Experts of a small language model.
Size: 11 layers, width 256, vocabulary 8192.
Experts: 128 experts in each of 10 layers, 288 SwiGLU neurons an expert, 2 picks a token.
Training: a variant of Muon for the experts, 1973M tokens.
Below are experts of layer 3 (counted from 0) of a mixture-of-experts language model. Rows are named router (the router's row for the expert), gate (a neuron's input weights, with its number), up (a neuron's input weights, with its number) and show model dimensions 128-255. Each number is 128 + 32 x the weight over its row's rms, rounded and kept within 0 to 255. Numbers have three digits each.
After each expert's rows: a language model's description of what the expert responds to. This comes from a sample of Wikipedia text that the model never trained on.

# expert 19
router:092185088159126131150178112122135105093155062162155195095124140143100110117028113074070170137143138131128121054139177139098110083157114107148201175135139095141150132115111114118123111156148140098083127106143165132175145144154164095092088110106147122115080078131140154172109168133112083126124139125104168146116180181086117123147081150096149147137120074173148112148124106163097076202113
gate0:147147101116059142139128106136156129092109080106113084077107113131106104123099128164163099161145171121126206142129134118154110129142097139115133072139171133087153069059113143116100060119151181130210154095083124106088160069143071098139147123183136154143119122104101176153112152127115145076126163149074126143115130127069071149131150120198112119143148117162142146115189159120112126181148
up0:147147091136138111162179148127177101053136141096157071121098133127128138084100070171070182090047135053114125126128106099144109123113156160133153122141197159159152130098136109093128101080127178089195138155141112143134153128120117107125181132134164128133138111157046130155119133131082156142147143161121190120139103082070078132121138101179153098128113139173151178089156165167123076187103
Word-initial Latin prefixes

# expert 26
router:109146072149175132125108151097155087104169080190129164088124119207135179171098037068136189164151201123123113140137149100157105085115132134128144149102096103174100119063158122105145115118151050099087106098114147175181102082123171098130172143185096119109131131133154153161163055166168049144105127101087140110109129164091101119146094186115125110145145100143155112091112123134139112213136
gate0:160198161162174099078093164126123161085098131126116099131127157094143104153114143114099122121098085144086145160233142099097129139114133156151155171055098127121120156172114150182105106186155153061104127069089152102099121109103174121150182144176094135126124199110124149069156115107161156185123104039091124168145101128182149118143103147065137123091147135118170134145188156180095123092157
up0:133212124168140156120147129114141121144146132120160090140126125140129129126126080162099107149111121156174103142211134165146115113110121163147133148067125096156167133157093059140129131110203081144127160078070181127071107108114107114157167141149123136126116172109121158055139118102101212162114099094113122153153079102208136117142114111005157108068147098115127132172183147175161139102118
Possessive and plural s

# expert 27
router:137097100144148113139215120085136097119144126144130215095160156166100131127139087125071173130123189108113168092101173079172142068184123120141200175083143140147171132103145135087059061130134122105100131134136135147131094176088106139100076127146204091079147132070105149117127114171136057116083181091150186106131134161113109135148110125137147145134141078152197094138123137184146106124172
gate0:144184134100106098126152117125168072066165134140161139126152145114101153091100162072132110084152074085170094191098151110094152086084129149129151089104166136086192124067101152111165154160115121124087073129186108168139158132134135118126161124073111122140082140128087136076120140132151221070088207138098153118071153146147143094079133106122107217152158142138128151150138133141130063083120
up0:115123128104085101130137098102159060070151114156101167118143142088153168151091123124123127105140071136172128159085156133133156093104120137115156112111174118068187121098124151092162138173126136138114077124152103160187174139128122079138128088106105134097094159116029148108112111146160190113131185145106127054058124100147138099144130131122110215133156106171122149143130134133141085089085
Numbers and number words

# expert 3
router:081083102146179131147128107107102132148179066107152142061144147135110178124078099106068183168140117133121154101133104126207117130175145145160162130048134101161164134079146168125066090140138069105115122130106119176173142099122122110158096128161144093130095128086164133156114140141138125133090127117105155110089150167135163141170151149115124103128150076154145127156140152134116077140159
gate0:134120134124152119148100134159071172156130102170152135100072144091099150138100130183125127102123160124165141111193151178160158132128096160158167103079154169134146175159143134123095098114164078108083154171092179146145122194097112128083148155204113113115110181169184124118076067152155090200092154084119134094173155105087141131102126126118133158110179149154169075134129121100133160180121
up0:124129131133166109118125113092184141115146157142171133080106116077162145105089142165115129155062118120092126136118100116114148142111047129145106123096129169110148150133117148134142141085105177123110103117072116129163099131082122104143111052129142120121126161154109100158111117168173107091101164116188191117156136197181147193170141169166220146175135131075181137126096178167136182127141
Adverbs and -ly endings

# expert 8
router:127160143139169096129159114058150093125144100184175104058130125185083161131106088081125128120153163125103099094159172191152100133161156109170146118117138122105158139089148125158087105127151146077088137071114099148116085129098215127123144065227092122113122133136144146099154119152157066100119135121120195121082170171156146133120122172150125114159165070158165099140104103152110109174130
gate0:112081144140156088103097161153125109124109137144114148115112147151084146146134120160173087110105090079142089067176175134099149169151113142145073118108127107164154128175125124107137075180158107125150083153107120128115166146144167105141122161146110153137134147144195144101158123129134069119123147149182090080076167084097090098081131155117077134148135147179101092163160105157117124117102
up0:197112082072083136148160104131126085119145113160145080111139095090186163100184080158059161116123155227105153099091143117170086112148131102126130127150102142163140174126130131145114208104131146079142174110145126145119076124168159101105151113076102129121093149110134191167127091099088103138113130092113180147149158148163103099165124144105186124099162137110151144113141195099192110135135
Plural and -ing endings

# expert 4
router:135133105147137090120142148085102081166165123184137150103145154148101136091102087079080168116113225158110089115123171136182086093112188094144089133094174147105141123113179162146114105138141140084089116082102091177113095149113161151105143091205185130135129141065115144117117154176122066124076123073084158120124190164095146149129096173099089081156105091124163131125105148083121106171142
gate0:102148116147101108182156137136140134176147115131030140098113095151115075133111148133153145134109173184133116106074083132139164133110112174134107119084084093123132134133083065096128088170122112150104107121142124120138148205085135137117150107139115166133172142137110111159142169105099157124100155115070128152146039174152115148117126169132109099152095128162150156127075164147101119129059
up0:149158089113127102101116087042066167156139164074136198132130141182142119127111194134217192181166151113126094184156104170156125178080132089129102134114104106144176057123117115108118086136186202201162102105142137119132095149078134142144142102117155156172127148099124173150191114104153108142132138090126161148138172169077099111163138134111160110078086121100101088076126179115115147129119
Coordinator and past endings

# expert 56
router:124142095144133121150172054099098130141146113147170134076161152170081153179070110046157114153122135117115159085093130115157131080145141124113232201085151132169143116118149172088117135174159107084101082090108153176209125193152096101152105148126170113119087113148129131120154108161140077114077111080124134102123137143058102109142128125114133166149138108118151126127135122203110080142128
gate0:141098140077146174130188112123169074160138164100103105125109121126037134076168149087092095148145146094121171113172096144150121125080135128118153122079131164143109202091112173154130157133135163077184161212139106141141109118219183154100118074177103074119147176142182146168129118105181095150171144111132085117143154119091082139084123105157111117059108084126120122166201189164116146138111
up0:141117117158181183181215153123148175147110138141140159160153104066111179106136138089110177122123113080184169116134135090068088144087162137148154152141146141171134133118121161149116141148053124130090159140189117183089147165141121182081177158088130144139150123165075138107123102086201053180190126119138114092109148151126100066127153145120158099111130142133109144171108147097081117134115
Word stems before suffixes